config = dict(
    num_hidden_layers=10,
    hidden_size=160,
    n_experts=32,
    experts_per_token=2,
    d_expert=160,
    d_shared_expert=0,
    hidden_act='tanh_gelu',
    moe_layers=[0, 1, 2, 3, 4, 5, 6, 7, 8, 9],
    router_score='softmax',
    normalize_top_k=True,
    routed_scale=1.0,
    balance_loss=0.00623,
    balance_bias=False,
    router_logit_norm=2.0,
    init_std_router=0.0298,
    lr_router=0.00165,
    vocab_size=10404,
    norm='rmsnorm',
    norm_eps=1e-06,
    tie_word_embeddings=True,
    optimizer='adamw',
    learning_rate=0.00293,
    beta1=0.9,
    beta2=0.99,
    batch_tokens=[32768, 65536, 98304],
    max_seq_len=1024,
    train_tokens=255000000,
    max_steps=4247,
    dataset='wikipedia_en',
)
Below are experts of layer 3 (counted from 0) of a mixture-of-experts language model. Rows are named router (the router's row for the expert), up (a neuron's input weights, with its number) and show model dimensions 0-159. Each number is 128 + 24 x the weight over its row's rms, rounded and kept within 0 to 255.
After each expert's rows: a language model's description of what the expert responds to; "mostly gets" lists some tokens that are sent to it at least half of the time. This comes from a sample of Wikipedia text that the model never trained on.

# expert 27
router [142 160 151 171 129 160 128 169 140 120 128 102 144 192 128 159 117 125 120  84 127 102 108  87  93 153 187 159 105 131  96 103 108 118 134 169 147 142 114 135 115 142 193 143 118 109  77 107 164 104 124 146 116 116 128 102 119 150  98  61 156 121 140  98 112 157 153  99 111 156 152 139 113 157 107 164 117 146 109 146 162 113 157 110 134 113  80 164 123 146 132 111 161 123 116 132 101 121 133 138 163 166 125 142 140 128 139 152 142 141 131  89 170 102 145 131 143 136 112 147 137 136 113 118 105 118 115 111 129 127 141 103 160 125 122 133  76 144 130 131 118  97 179 108  95  98 130 109 126 130  95 126 141 127 118 123 167 134 132 165]
up12 [120 117  75 113  94 107 106 129 125 150 147 121 163 156 137 106 148 180 159 141 161 147 131 119 161 124 136 103 153 131 149 110 111 124 118 103 129 148 123  81 137 116 114 142 145 127 137 134 110 111 104 151 142 187 144 104 163 151 144 142 128 153  86 116 101 120 159 115 104 133 134  98  79  95 151 121 132 130 108  77 128 149  98 115 174 128 135 123 136 159 145 142 110 132 161  68 142 117 143  84 145 105 119 135 137 161 129 135 132 117 106 153  86  99 122  92 114 178 134 136 112 121 136 143 107 130 136  62 138 155  83 150 119 132 117  65 141 117 115 144 128 164 145  70 145 137 115 170 146 135 145 110 134 153 153 151  97 139 120 150]
Capitalized words opening a sentence or paragraph, such as He, In, It, She, After, plus some word pieces like ag, id, ear.
mostly gets: "He ", "In ", "It ", "et ", "id", "She "

# expert 16
router [113 123 138 148 120 148 116 112 137 132 129 128  91 122  84 116 139 122 103 137 115 134  98 132 101 113 148 125 144 191 123 129  95 144 110 130 140 141 125 166 158 142 136 140 120 177 134  76 145  97 121 135 119 122 138 139 142 179 117  98 134 146 126  92 137  78 126  98 127 162 119 153 103 147  80 113 109 127  82 155 177 131 187 127 148 100 118 148 168 112 136 135 125 115 144 134 102 120 124 134 135  85  72 161  86 114  96 116 119 153 150 158 156  94 108 116 140 132 109 128 131 139  94 105 134 112 113 123 122 163 145 118 112 185  78 127 116 122 109  90 122  95 131 145 116 181 115  79 146 127 103 112 143 124 148  80 111 142  98 150]
up1 [155 120 100 111 123 154 135 133  88  95 152 156 123 141  98 109 121 135 115 123 163 119 144 177 126 128 172 128 119 125 134 112 166 137  93 109 112 143  73 135  87 105 126  66 131 128 153 132 143 122 147 114 151 129 131 136 121 135 119 147  78 130  57 127 146 123 148 121 148 129 143  83  86  98 120 105 135 119 147 138 137 121 139 150 133 118 123  70 147 132 162 118 125 111 118  98 140 108 101 153 122 117 126  79 162 177 137 126 108 100 104 131 127 128 136 150 165  76 107 104 132 190 118 152 158 120 165  89 138 148 158 141 134 130 136 137 154 115 131 140 114 141  95 140 161  97 168  98 159 131 141 122  96 142 123 177 166 144 125 153]
Final pieces of proper names, places and Latin taxa, such as ia, us, al in Senegal, ust in Mustangs.
mostly gets: "ia ", "us ", "um ", "ub", "yl", "ust"

# expert 18
router [116  77 119 143 102  86 182 130 110 125 154 122 133 135 157 160 127 115 115 147 112  97 157 128 121 139 116 118 120 134 121 131 144 121 108 176 147 142 148 135 134 151  99 110 122 143 159 142 101 135 166  97 163 116 116 164 118 185  74 135 181  90 120 174 129 126 159 117 153 108 121  75 109  98 135 112 160 134 134 101 115 123  98 139 144 131 105 148 141 143 127 164 112 149 155 163 118 143 151 119 117 128 153 132 157 140 172 162 127 131 140 132 132 103 126 129 167 138 162 131  88 172 134 129  92  89 148 136 124 144  77 103 164 109 111 152 136 103 145 177 134  96  76 139 182 123 151 131 120 144 114 137 114 104 132 154 107 111 146 133]
up1 [148  90 107  92 134 126 118 132 122 129 115 128 162 127 141 147 157 140 105 104 135 158  91 123 145 159 123 120 140 128 158 101 108 119 118 108 166 147 112 139 119 128 122 132 151 148 138 156 180 104 102 127 118 132 139 139  90  91 142 101 122 164 118  93 111 127 119  85  99 133 108 156 140 155 176 128 139  92 152  78 176 134 147 122 132 159 141 135 209 122 149  89  81  87 112 133 125 105 126 135 109 134 131  88 119 140 111 154  99 163 144  96 123 121 114 129 153 118 128 137 128 123 107 140 104 133 153  75 107 175 136 118 113 153 123  98 126 123 127  98 103  79 160 109 133 137 140 104  86 162  92 113 129 169 133 144 112  70 141 104]
Sentence-final periods, decimal points in times and stats, colons, and two-digit numbers like 24, 37 in dates, coordinates and tables.
mostly gets: ".", ":", "M", "m", "U", "+"

# expert 13
router [146 130 116 105 104  88  83  94 100 114 118  98 151 156 159 132 132 122  83 137 155 114 143 127 116 109 146 113  68 119 165 121 143 158 123 144 135 142  93  96 119 139  96  97 130 169 144 136 123 116 134 101 120 106  96 117 110  77 115 116 163 162 154 150 142 121 108 158 106 104  99  76 150 104 118 176 131 134 152 142  95 115  92 169 108 146 160 120 101 126 172 122 132 126 131 133 136 110 129 102 107 139 174 112  92  94 162 131 109 104 126  97 123 162 137 150 150 130 151 142  77 125 128 134 127 157 121 107 129 148 143 144 142  97 103 138 111 162 133 111 111 126 129 145 114  97 156 109 126  98 113  95 181 107  84 101 135 173  94 115]
up0 [153 171 131 169  72 103 124 131 118 154 108 130 135 145 108 108  96 115 132 136 163  83 185 143 115 131 142 115 160 146 172 131 101 142 141 123 136 126 129 134 128 119  89  71 110 129 118 115 122 132  89 140 104 136 120  97  80 104 143 152 151  94 145 163 115  97 106  93 109 133 135 121 120 113 161  98 125  89 187 109 135 146 153 133 149 181  92 143 164 137  93 142 154 137 100 134 152 113 142 140 150 137 131 136 145 132 113 129  93 161 124 159 157 124 104 135 159 147 166 123 131 114 160 163 118 175 133 156 121 110 145 157 129  93 141 155 132 132 131 139 137 112 142 157 123  67 101 117 131  81 164 158  99 152 130 151 147 120 123 113]
Lowercase word-start and middle stem pieces of longer common words, such as gr, sc, pre, comm, chan in mechanism.
mostly gets: "ti", "af", "gr", "au", "sc", "pre"

# expert 22
router [117 135 113 176 133 153 139 168 120  75 122 147 140 177 142 116 160 120 119 147 105 113 126  99 146 161 127 139 135  99  91 101 140 117 170  84 134  89  92 112 103 107 112 108 101 201 132 118 129 156 148 160 193 139 151 154 123 124 132 154 125 158 163 123 126 113 142 106 116 147 130 156  96 128 135 111 135 133 181 142 145 135 118  58 132  89 145 103 134 135 117  97 128 103 101  98 106 128 124  92 157 171 157 147 167 136 123 117 135 118 102 100 142 157 125 143 150 106 138 146 171 154 137 115 139 130 151 127 132 140 129 161  98 147 115 144 116 137 152 163 112  88 120 115 124 155 159 147 105 114 156 109 112 116 121 138 160 102 163 120]
up2 [131 124 134 125 137 129 153  86 135 157 164 121 194 158 130 154 116  96 135 122 144  82 129 138 122 106 143 147 163 140 143  89 144 149 142 134 127 150 127 123 113 114 122 139 125 133 146 154  89 143 103 179  83 107 130 130 176 118 105 127 104 132 119  89 118 107 138 125  99 135 141  95 195 119  85 116 134 132 154 135 129 126 156 136 134 166 103 161 143 144 167 133 121 105 146 121 144  94 131 117 120 139 122 140  85  94 117 120  85 116 166 148 149  93 137 130 149 131 112  98 169 161 121 175 166 129 138 125 148 163 125 103 159 102 190 183 133  89 113 160 181  96 126 128  97 126 132 103 125 137 123 132 165 147 116 140 128 121 109 146]
The and possessive determiners after prepositions or at sentence starts, such as the, The, his, their, its.
mostly gets: "the ", "The ", "his ", "their ", "her ", "On "

# expert 10
router [127 123 126 120 129 114 139 117 107 149 138  85 124  92  95 110 124 162 136 142 136 124 115 132 166 143 128 136 122 181 128 156 108  80 143 100 106  94  85  95 134  99 112 152 138 114 156 137 112 115 127 124 136 183 170 143 150 152 106 139 124 107 115 116 129 110 137 137  96 130 112 155 141 145 138 133 105 195 143 146  90 141 100 100 134 130  84 140  87 160 161 180 153 158 151 138 164 134 103 134  94 111 147 136 180 135 108 129 110 124 156 135 156 142 131 117 105 160 107 125 129 155 155 118  95 150 177 101 116 136  89 163 145 123 124 161 177 116 141 162 140 134 114  99 139 142 156 134 125 151 160 124 114 122 162 116 117  56 151 110]
up1 [ 85 121  99 155 103 150  98 108 121 123  70 140  98 163 136 101 133 126 156 135 136 127 122 125 154 124 122 168 139 161 159 129 129 131  86 113 107 133 183 152  75 120 128 105 166 106 119 135 106 164 125 160 110 118 140 126 120 155 117 135 122 105 132 110  84 105 142  73 122  93 101 146 139  87 143 152 160 105  70 119 156  92 150 109 151 168 153  91 108 165 140 144  82 125 130 130  72 113 161 136 110 114 115  73 113 120 144  98 132 131 113 148 147  53 124 130 131 116 143 134 130 137 148 139 123 138 158 143 121 152 114 126 127 145 121  77 124 120 139 144 122 138 180 145 126 116 133 136 129 123  99 113 168 164 121 126 123 113 118 131]
Initial capital letters opening proper names, often in tables, lists and taxonomic authors, such as S in Sperry, Ch, K.
mostly gets: "B", "T", "S", "F", "G", "H"

# expert 15
router [121  83 102 130  73 121 128 152 161 115 125 109 156 123 150 127 111  98 136 115 126 174 162 144 169 168 115 103  98  84 114 136 144 129 139 128 147  91  86 144 127 158 140 124 137  86 163 174  91  87 102 123 114 113  85 106 157 120 153 119 125 152  85 161 139 159 115 117 140  93 123 133 117 107 130 180 108 171 141 126 132 146 104 100 135 109 147 142 121 134 116 148 131 113 125 121 166 108 161 151 132 148 128 109 113 144 120 128  90 102 155 104 167 117 149 126 147 109 127 124 143 109 146 131 140 127 152 128 154  93 106 113 101 133 126  63 161 139 133 113 143 149 125  69  92 121 144 119 174 147 119 139 115 152 164 128 101  87 151 166]
up1 [129 159 112 101 138  96 132  97 118 149 140 131 117  98 116 135 151 114 121 117 129 121 136  99 141 150  69 157 142 165 139 131 182 149 122 147 122 123 122 104 116 103 154 151  82 125  76 131 141 154  65 128 105 159 105 139 118 138 112  83 152 153  97 111 127 148 150  72 145 135 123 100 140 140 106 147 118  89 138 147 122  92 136 130 177 130 116 111 161  83 157 130  65 162 151 108 140 128 126 115 125 124 134  96 132 142 147 121 158 130 113 129  77 158 138 136  92 137 115 112 123 143 107 138 152 172 163 128  84 152 106 125 154 139 120 117  95 121 163 124  70 133 170 148 135 139 144 104 120 140 121 110 153 140 118 130 126 128 128 192]
Pipe characters separating cells in wiki tables, especially before numbers or names in rows; also slashes and a few inner word pieces.
mostly gets: "| ", "/", "Min", "—; ", "emb", "stat"

# expert 21
router [ 86 169 127 155 131  99  96 165  91  91 122 118 133 149  90  84 154 147 145 107 103 152 138 119 119 159 164 101 100 123 118 132 123  93 147 144 109 142 136 151 109 147 147 133 132 165 160 133 133 148 106 125  76 146 122 100 131 105  73 100 120 136  79 149  92 120  52 127 124 115 158 135 126 137 113 125 132 167 119 150 133  73 103 125 133 117 136  98 159 142 103 152 144 125 131  87 145 135 157 106 123 151 139 143 116 137 154  88 116 102 169 114 130 119 145 117 158 119 116  63 114 116 132 105 136 157 123 160 142 133 140  72 131 134 140 132  80  79 131 140 112 127 128 132 168 138 138 143 139  99 119 105 110  93 144 105 144 132 113 103]
up1 [199 122 111  89 132 117 121 155 150 148 110 130 145 127 134 128 147 123 114 133 128  96  89 133 120 122  95 162 158 185 115 101 125 164  75 117 167 153 100  93 155 135 159  91 119 117 107 111 137 125 154 141 120 109 115 107 109 103 154 116 174 107 111 104 147 136 143 136  80 122 102 132 103 120 131 111 114  92 127  77 126 141 129 112 147 148 133 129  91 107 160  94 117 174 134 135 117 160 110 145 169 138 105 103 139 111 136 155 124 171  96 152  81 115 150 151 144 147 125 154 162 150 123 154  73 115  97  90 119 107 123 126  97 118 112 111 149 140 162 122 157 113 129 141 103 144 133 115  88 100 151 169 112 149 109 132 171 114 128 133]
Colon after infobox field names, semicolons and commas in lists, and degree, minute and second marks in coordinates; also North, South.
mostly gets: "; ", ",", "°", "/ ", ": ", "″"

# expert 6
router [153 129 136 104 147  92 145  98 135 156 155 147 150  80 171 156 130 158 153 117 169  94 167 152 131  91 143 106 104 161 135 133 133  99 141 122 131 105  98 140 154 115 109 165  99 104 136 141 117 141  81  85 201 134 134 144 113 145 117 136 123  86 168 129 110 162 148 132 138 100 115 123 110 134 137 115 139 136 115  87 138 192 121 168 152 123 108 113 129 164 128 175 127 155 125 108 121 161 135 102 102 118 126 104 124 156 143 153 162  96 129  95 141  95 157  93 126 111 134 140 161 132 143 171 120 103 108  97 139 136 155 126 135 107 136  98 148 127  93 144 137 137 148 154 136  98 121  80 101 183 123 127 115 146 140 137 101  97 124 144]
up1 [ 85 110 122 129  98 123 137 153 101 110  90 128 167 130 104 108 145 117  69  98 151 135 139 134  86 115 116 118 130 152 133 124 131 127 108 141 138 132 112 157 124 139 110 165 105 127 159 110 143  92 130  96 117 138 144 190 104 133 118  83 142 121 129 101 128  94  99 140 122 127 108 139 144 109 131 157 112 121  68 138 123 124 126 106 113 104 120 131 130  93 102 115 140 108 125 103 117 111  87 124 143 138 188  92 116 158 137 135 112 130 145 125 165 120 106  84 162 135 109 139 156  96 136 146 177 113  75 114 168 133 179 160  89 141 135 120  63 140 163 135 112 129 131 115 161  99 100 117 135 126 136 111  92 107 154 100 178 165 142 135]
Single digits in numbers, especially the last digit of years after 201 or 199, populations and coordinates; also some mid-name pieces like ay.
mostly gets: "3", "8", "2", "6", "5", "1"

# expert 11
router [142  96  73 110 112 144 143 103  91 139  87 110 150  84 153 130 105  94 167 143 105 118 105 123 136 120 101 107 124  93 158 122 166 145 125 144  92  99 189  90 131 118 111 149 154 103 121 112 122 106  87 153 139  74 163  99 157 139 126 148 132 145 119 154  89 187 128 114 152  81  99 134 129 127 138 149 153 104 160 135 158 175 100 139 122 151 138 146 101 146 142 132 134  97 140 136 122 110 137 124 115 123 159  98 144 111 154 157 118 136 164 126 157 163 119 148 104 126 101  84 142 122 111 119 126 153 108 160 164 125 107 138 155 127 142 130 145 146 123 124 163 127  97 126  99 116 137 115 137 170 160  91 124 101 132 164 137 162 155 156]
up0 [131 174 149 128 141 113 144  87 133 159 161 134 133 151 151 144 150 125 162 111 121 159 108 101 114 126  97 143 145 158 163 149  90 120 129  85 146 126 148 165 118 108 139 101 124  99 104 100 148  93 124 140 163 117 113 136 144 108  64 109 125  88 131  99 155 142  97 110 128 139 112 138 104 148 144 128 131 126  81 133 114 115 128 132 144 111 159 143 186 147  97 133 108 168 159 119 125 108 142 107 179 110 150 129 142 166 112 140 121 111 142 100 128 124  98 113 151 154 144 130 136 144 143 129 124 149 145  82 122 112 132 155 131 127 144  69 108 130 128 156 142 125 191 168 127  80 168  75 135 131 109 141  80 163 134 164 144 104 156 129]
First pieces of split words and names, plus CJK and Korean byte pieces and LaTeX markup, such as Car, par, Sch, pron.
mostly gets: "Car", "^{", "Sch", "par", "sub", "Par"

# expert 31
router [124 131 137 110 160 120 125 140 137 153 110 132 116 121 113  85 139  95 137 121 149 167 162 131 143  90 125 145  90 143 164 124 153 121 128 133 181 111  94 150 150 112 139 139 152 121 114 194 140 123 111 107 148 131  83 117  88 140  88 167 147 119 105 106 131  83 115 149 147 101  98 146 130 110 102 109 155 136 168 172 134 117 168 152 118 155 105 140 140 138 121 154 112 109 123 150 101 123 147  72  90 149 112 127 114 183 105 143 170 131 103 112 137 129 145  95 118 118 110 104 100 101 141 129 108 135 116 149  89 170  85 121 166 142 110 139 123 115 120 149 120 175 119 141 149 170 110 132  97 103 114 158 158 131 144 132 173 115 159  93]
up1 [138  97  99  90  70 100 166  97 139 163 113 115 105 131 110 143  93 115 112  94 157 168 103 143 155 133 101 154 156 117 160 142 134 107 132 136  79 141 157 123  92 111 137 117 110 156 118 124 148 113  84 145 136 161 133 140 132 158 134 128 134 152  97 137 116  98 108 118 156 125 135 160 134 102 148 175 141 112 157 124 138 100 132 111 141 110 106 138 121 155  92 109 130 148 137 120  99 155 157 207 163 117 156 146 126 151  96 167 100 117 120 146 142 141 155 136 100 143 139 123 142 145 165 153 139 131 107 135  98 106 131 126  80 131 182  99 116 137 136 134 165 128 134  60  96  96 168 118 132 134 138 106 124 125 150  95 140 142 153 108]
Final pieces of words directly followed by a comma, period, colon or line break, such as y in rarely, ance in Vance.
mostly gets: "y", "ers", "ts", "ia", "ation", "ent"

# expert 3
router [130 110 170 128 111 127 103 116 114 134 142 148 131 156 136 106  99 117 114 116 136 140  90 132 159 132 104 164 147 132 139 122 118 122 135  85 149 162 136 132 137 122 135 145  75 112 193  99 113 158 155 157 161 131 103 157 113 125  79 148 156 127 150 123 171 155 180 146 149 101 163  84 155 160 121 117 128 148 175 157 139 134  96  93  89 154  83 140 156 119 159 143 116 135 121 140 112 125 123  94 130 124 155 145 169 155 151 120  90 138 133 128 114 162 116 142 107 121 160 160 116 105 143 138 106 125 133 147 111 112  96  97 120 180 145 139 151 143 105 104 147 124 112 117 116 123 115 115 102 107  82 164 147 147 166  76 132 127 119  75]
up0 [180 131 110  82 111 137  98 136  36 134  89 118  93 112 159 152 139 146 105 150 114 133 117  95 104 141 120 145 122 121 151 111 190 141 146  98 136 115 123 117 107 118 130 122 134 145 103 135 131  99 135 132 135 108 133 178 134 122 143  56 134 148 130  98 153 109 143  80 124 121 127 144 146 122 159 143 174 106 131 121 118 105 136 105 111 137 141 119 169 151 129  85 164 157 119 127 162 142  99 144 129  95 161 126 123 141  98 164 112 139 108 119 128  99 129 159 103  95 135 114 150 117  96 160 112 126 124 130 152 172 151 147 105 140 142 187  96  99 126  89 143 125 111 133 156 108 138 135 131  85 150 150  86 131 121 147 144 103 145 129]
First piece of a word split into letter fragments, often names or rare words: A, h, k, aw in Blackhawks, j in janitorial.
mostly gets: "A", "h", "el", "I", "O", "z"

# expert 1
router [147 102 187  91 151 159 150 136 155 143 121 124 119  91 133 178 151 139 182 113 122 149 143 125 120 162 134 156 137 131 108 141 146 131 135 109 123  82 151 110 129 130 119 136 112 103 127 113 138 110 147 160  86 159 121 136 129  97 132 141 146 117 156 143  93 124 165 164 134 125 126 113 166  88  98 108 106 131 134 128 120 148 109 105 163 120 146 105 112 109  92 111 168 157 138 122  81 150 125 109 152 101 134 138 138 109 167 105 177 124 173 131 180 132  80 132 115 128 157 107 160 112 130 145 141 108 154 129 188 112 145 101 118 171  91  85 101 108 143 113 120 132 119 121 127  67 118 172 133 145 106 172 115 153 141 131 142 136 111 132]
up0 [114 101 159 119 134 123 142 125 117 120 124 108 119 157 141 121 106 143  96 162 181 114 165 156 138 134 161 158 148 154 117 109 136 123 121 152 144 114 110 120 137 161 161 112 137 139 200 145  86 116  96 103 138 100 145 115 113 152  80 137 118 134 133 169 141 110 112 152 165  89 128 138 111  76 147 109 126 153 115 108 123 124 159 125 121 150 149 147  95 194 156 167 104 151 154 154 109 139 167 145 152 101 163 150 137 113  99 115 129 119 110 124  84 176 139 126 121 103 138 164 140 141 172 131 135 130 138 129  97 116 128 112 101  77  97 102 102 149 104 137 136 133 141 148 151 109 124  63 151 100 132 155 170 148 131 152 114 138 147 134]
Prepositions after nouns, mostly of and at, plus word-initial pieces like st and Li and heading markers === after line breaks.
mostly gets: "at ", "===", "E", "st", "====", "for"

# expert 20
router [129 111 200 131 124 151 123 154 140 142 121 105 112 111 124 137 116 109 189 146 148 146 135 172 175 139 137 161 132 130 125  95 101 150 150 115 119 125 126 166  92 137 171 116 127 104 145 141 177 132 170 102 125 125 126 111 133  89 139  93  99 121 165 160 176 125 141 112 118 180 135 129 140 157 127 152 118 155 150  85 177 142 146 100 100  98 124 110 176 118 105 106 134 117 124  95 103 134 110 158 143 125 137 120 134 130 127 155 115  62 131 149 124 124 123 138 176 140 136 118  73 110 166 117 108 133 167 115 123 150  88 113 151 142 126 131 123 144  99  98 135 114 116 141 170 156 128 107 118 127 165 161  99 109 126 125 112 155 109 150]
up0 [127 114  98 137 123 120 138  98 132 173 112 184 159 155 123 103 136 108 151  88 150 107 163 110 171 149 131 121 188 111 146 126 167 154  95 121 146 174 140  95  80 149 108 113 110 133 121 157 162  99 101 121 126 130 123 129 189 152 122 120 122 139 131  91 100 128 136 120  75 144 122 100 119 132 128 140 149 106 125 103 131  79 133 125 141 160 151 141 150 120 155 155 150 129 116 182 129 140 118  95  96 130 129 138 139 125 125 120 122 122 130 160 159 142 149 166 164 124 136 129 167 121 107 146 144 148 128  92 143 153 136 133 161 134 101 151 127 142  94 173 113  75 172 114 112  89 134 127 138 131 123 174 171 126 118 139 110  88 152 105]
Sentence-ending periods, opening parentheses and quotation marks, semicolons and bullets, usually followed by a new sentence or quote.
mostly gets: ". ", "\"", "(", "l", "). ", "& "

# expert 9
router [116 123 152 121 169 130 143 161 145 173 169 137 112 158 146 146 107 139 148  86 127 125 139 101 141 142 143 103 150 106 141 154  97 126  96 124 130 108 158 143 149 124 135 155 156  65 133 154 142 129 136 151 133 131 138 126 128 135  98 165 120 135 144 164 120 157 104 154 148 170 141 138 111 128 132 112 126 104 134  82 169 128 136 140 132 132 184 108 136  95 112 116 147 148 100 100 165 125  76 118 155  85  86  95 132 141 155 101 104 151  93 109 111 112 159 139 115 133 105 119 111 154 149 103 148 159 131 134 108 103  78 117 166 116 143  94 148 143  83 155  93 107 100 129  93 159 111 133 165 103 167 160 155 153 123 104  93 121  98 114]
up0 [152 128 105 112 139 101 122 151 116 119 116 142 148 179 118 152 179 146 124 150 124 125 130 125 131 141 131 169 121 123 157 135 105 126 130  93 150 121 134 137 145 138 111 120  90 121 143 155 142 141 128 128 104 103 182 106 100 141 151  99 100 100 157 140 155 118 128 114 101 101  87 133 110  66 144 137 130 107 169 106  96 126 156 139 130 127 105  99 112 148 100  91 103 128 141  93 105 116 154  54 146 102 124 158  94  90  59 153 100 122 111 140 115 139 136 123 123 166 164 110 156 109 103 136 110 103 142 134 179 128 110  97 141 186 129 149  94 120 154  93 126 162 105 149 103 156 114 108 153 146 130 118 144  85 139 147 132 131 127 101]
Hyphens in compounds like co-organizer and co-anchor, plus inner syllable pieces of long or foreign words: ph, ol, th, ro.
mostly gets: "o", "th", "ol", "ro", "op", "sh"

# expert 2
router [119 132 147 127 165 108 131 117 110 143  95 168 144  98 181 130 163 123 162 131 166 140 139 163 116 123 105 139 129  98 130 139 159 135 148 102 138 145  70  97 151 138 147 167 170 142  80 182 140 139 104 105 152 136  85 143  93 147 143 151 111 112 144  88 136  79  75 133 152 139 115 142 138 113 143 141  91 102 148 116 102 127 118 160 120 161 130 125 119 119 108 162 139 169 122 142 160 114 148  74 110 149  99 150 107 189 129 132 139 121  77 139 104 128 124 111 102 134 106 138  88 105 115 118  86 128 124 146 128 130 103 131 152 138 114 170 138 134 106 130  98 123 169 145 142 138 154 114 123 104 164  95 123 118 129 154 148 124 135  98]
up1 [131 142 120 135 113 113 145 117 148  97  97 126 162 119 144 148 156 112 137 165 125 148 158 107 152 167 152 151 100 118  81  98  97 148 123 123 131 147 114 116 133 107 116  93 139 172  92 123  97 100 154 104 141 105 145 127 130 153  66 165 134 120 139 102 143 118 123 144 125 131 148 103 104 129 109 144 159 135  78 101 126 131 169 146 101  76 140 112 150 131 131 131 109 109 141 121 132 152 122 119 119  68 146 100 148 108 131 134 140 142 125 100 132 130 100 102 148 138  93 143 180 115 133 121 123 120 106 148 171 104 131  56 147  66 163 115 104 116 103 129 133 113 133 111 116  93 116  87  92 126  95 119  96 114  75 144 109 120 113  78]
Word-ending pieces and short nouns closing a phrase before punctuation, often infobox field names, such as -tion, -ed, Tracks, Ground, name.
mostly gets: "tion", "ach", "ow", "ation", "ers", "ion"

# expert 5
router [122 119 167  95 111 166 152 156 117  97 136 127 151 157  83 117 120 158 119 118  82  79 125 143 145 167 133  94 110 115 115 136 137 105 147 153 103 134 127 140 125 126  88  97 151  82 110 151 132 134 185 149 129 131 155  71 104 144 160 112 131 117 168 157  92 127 154 154 139 164 129 100 114 106 110 142 136 158 113 111 128 103 117 109 156 115 152  72 134 116  89 157 105 122 145  83 131 124 149 114  94 134  83 118 114 148  88 163 132 144 148 150 112 151 121 113 120 131 111 177  95 153 101 137 127 148 153 117 119 125 103 170 128 102 186 111 131 131 161 110 146 130 139 147 113 131 123 115 149 171 102 153  95 151 139 110 117 143 119 155]
up1 [104  92 108 125 154 119 126 159 125 134 125 115 122  94 133 105 159 107 128 152 142 109 147  77 162 112 132  37 146 136 142  85 133 169 111 116 121 159  74  99 128 125 132 136 126 158 139 109 103 107  97 100 110  93 120 114 145  74 125 108  86 105 103 111 167 162 126 137 113 172 116 153 154 127 120 124 158 156 138 105 136 133 128 127 132 118 107 151 130 127 139 122 127 105 130 162 137 131 120 161 137 119  93 109 152 152 126 131 132 107 105  93 168 119 116 111 110 139 165 116 152 129 108 113 154 102 122  80 154  92 134  63 153 151 115 122 109 112 148 134 172 145 154 130  90 133 101 151 144  70 136 149 137 111 110 116 151 155 159 116]
Year prefixes, month names and en dashes in dates, ranges and table scores, such as 201, 199, January, May–June, 51–15.
mostly gets: "200", "–", "201", "199", "202", "196"

# expert 26
router [122 124  63  86 112 165 104 127 131 127 110 132 108  84 117 126 100 120 108  95 117  90 131 138 140 134 118 137 101 132  89 134 106 121 116  89  91 127 141 145 133 164 137 124 141 120 192 147 156 121 120 114 127 113 146 115 141 113 156 116 145 133 107 134 130 139 106 121 131 137 149 129 116 123 132  88 136 171 107 137  80 137 115 116  85 146 150 124 128 119 116  69 132 132 144 142 155 122  86 134 152  91 124 127  74  93 134 144  94 149  96  98 147 121 124 148 130 130 129  89 159 126 134 144 120 187 117 121 107 167 107 143 129  70 120 106 197 155  95 139 137 172 135  95 138  97 125 137 144 150 116 131 158  74 117 150  90 108 154 144]
up1 [121 129  86 142 136 125 129 103 115 155 121 143 141 123 162 127 129 125 110 160 177 103 168 136  95 147 110 128 167 128 141 121 153  98 138 157 154 163 189 133  91 137 164 159  87 122 130 105 131 144 149 136 105 110  93 147 137 107 123 104 164  90  92 144  98 119  94 103 108 159 110  67 163 110 112 118 130 143 146 110 151  99 120  96 129 102 107 114 137 143 111 180 142 103 109 145 107  88 121  87 162 121 161 111 114 148  93 109 117  86 127 104 130 121 167 136 120 115 127 126 149 105 107 131 101  95 116 107 162 143 161 129 160 143 107 136  71 147 125 124 123  99 163 168 112  97 127 126 139  93 124 106 128 114 147 109 133  81 153 138]
Opening letters of capitalized names and words, often surnames or place names, such as St, Mc, Leg, Tr, Far, Pol.
mostly gets: "St", "tr", "In", "sp", "Re", "Th"

# expert 24
router [109 149 111 105  84 120 117 112 142 125 145 180 134 115 123 150 124 136  90 134 119 129 122 117 171 144 102 130  86 121 137 150 108 112 140 105 105  82 126 128 112  91 141  99 100 127 156 159 116 137 111 126 115 111 128 103  97 158 135 103 131 126 124 114  96 124 106 111 141 153 153 134  99 140 141  85 117 123 126 138 138  98 161 186 131 127 116 110 124 138 124 126  64  81 131 119 144  84 144 147 110 155 160 126 139 133 139 132 108 100  84 116 147 126 137 122 128  94 172 124 170 171  94 147 132 104 139 136  82 108 105  85 105 127 176 112 120 176  86 109 145 140 130 120 152 136  83 130 147 161 118 141  68  72 140 125 103  88 143 110]
up1 [ 99 111 135  97 154 134  82 106  84 130 137 111  88 110  92 141 143 127 131 122 112 129 119 103  75 122 131 112 149 124 129 116 165 160 131 170 120 152 127 137  77 132 167 142  90 135 149 124 137 110 141  43 160 139 174 123 125 120 140 167 103 112 124 126 110 101  90  96 185 147 111  82 136 160  97 118 151 160 123 142 135 138 118 146 132 147 112 141 101 138 127 127 111 155 166 124 123 143 128 105 169 120 125 137 135 106  94 121 125 118 133 141 179  94 139 157 102 149 109 141 129 130 117 108 139 136 143 122 122 128  97 139 117 150 120 132 146 117 124 160 143  67 125 138  93 155 112  98 124 164  98 126 140 144 177 173 156 181 131 142]
Newlines after sentences or before headings, and the dash starting list items in infoboxes, discographies and disambiguation pages.
mostly gets: "\n", "\n\n", "= ", "United ", "\n  ", "== "